Below are experts of layer 4 (counted from 0) of a mixture-of-experts language model. Rows are named router (the router's row for the expert) and show model dimensions 96-143. Each number is 128 + 32 x the weight over its row's rms, rounded and kept within 0 to 255. Numbers have three digits each.
After each expert's rows: "gets" lists some tokens that make up at least twice as much of what it gets as of all text. This comes from a sample of Wikipedia text that the model never trained on. Tokens count by the router's weight.

# expert 20
router:143163086115075149134080141081135111161179152160112115116147163156113110159131205051158171097117164122141152171131099145093143118114108112118217
gets: "of ", "in ", "ed ", "ing ", "from ", "ated "

# expert 11
router:155172126129122100127054147124116141156157118191086034117153153110117136157131128104113125121085140084166101182131145149118071065160094098057153
gets: "(", "in ", "-", "of ", "the ", "–"

# expert 19
router:102135127142095083191049165100112102120155108169138061107203139089090118180115105110159098122171150183120117121204074146127113072121120088057140
gets: "of ", "| ", "- ", ": ", "(", "– "

# expert 7
router:134154167148096113156084109091116124127150100134161109084152189156110136174075119088128145094103081147143170167140132175098133089136092108122169
gets: "to ", "and ", "of ", "in ", "was ", "with "

# expert 1
router:123139129133138123154133143118084158225150151187111117066129159065135136163097147097132161150125170105132165135143111157130139080114099124082105
gets: "201", "200", ".", "1", "202", ","

# expert 5
router:083131107193097137136127144152104191178150130150120121116124157142104175122107168062127113146147182148159158130128094203080121106117097122091174
gets: "that ", ", ", "which ", "It ", "it ", "he "

# expert 22
router:151190148140133083171118164112093127149141131154123075152160114092132087180133110120117145093142150137158187118141163160127122117118099142100117
gets: ".", "a ", "the ", "-", "'", "\""

# expert 17
router:113147160177193078196105138114112141129139117139118096107123105129135152144113129151175153106107135104186167145127137149096129079102140052106173
gets: "the ", "| ", "The ", "a ", "his ", "- "

# expert 8
router:093137100144113126142094175132115132107164159110117095098103170138096110130092102093102123092104144186160182138128164190097145105122077104108128
gets: ", ", "and ", "was ", "is ", "to ", "as "

# expert 18
router:092154137135119065152112197110143086151148138192131086105139179107097116128094155085135147107177208099187143116186193142117122120067092089109151
gets: ", ", "'", ") ", "\" ", "s ", "i "

# expert 9
router:114189098136122108151127157130122112118138126168148124109147155062120157200125147047160078127212166150123114171181064121119116053118140105109130
gets: "| ", "- ", ": ", "==", ". ", "."

# expert 12
router:149131142119180126109117143154105125173134113183172103101146159128105086162157158122128123147100123121121138156110132129127133116156037141096183
gets: "| ", "|", " ", ".", "201", "–"

# expert 23
router:159119128167097137140106153156106084148162175203159093103150183157114104156138131078184115167119161132160150108146181145059129132139099131093104
gets: ", ", "), ", ") ", "first ", "\" ", "th "

# expert 3
router:150170147148164119114131124079094138123137151091108147079109111125120104140109168145156118085152128114169106192154087149126037110025122171127115
gets: "\n", ". ", "\n\n", "- ", "==", "). "

# expert 0
router:086188125129150115139101155089131145125146158113146137079123121133097126134079175128150122105156162167113105090206162131124128078072135156096148
gets: "\n", "|", "\n\n", ")", ". ", "a"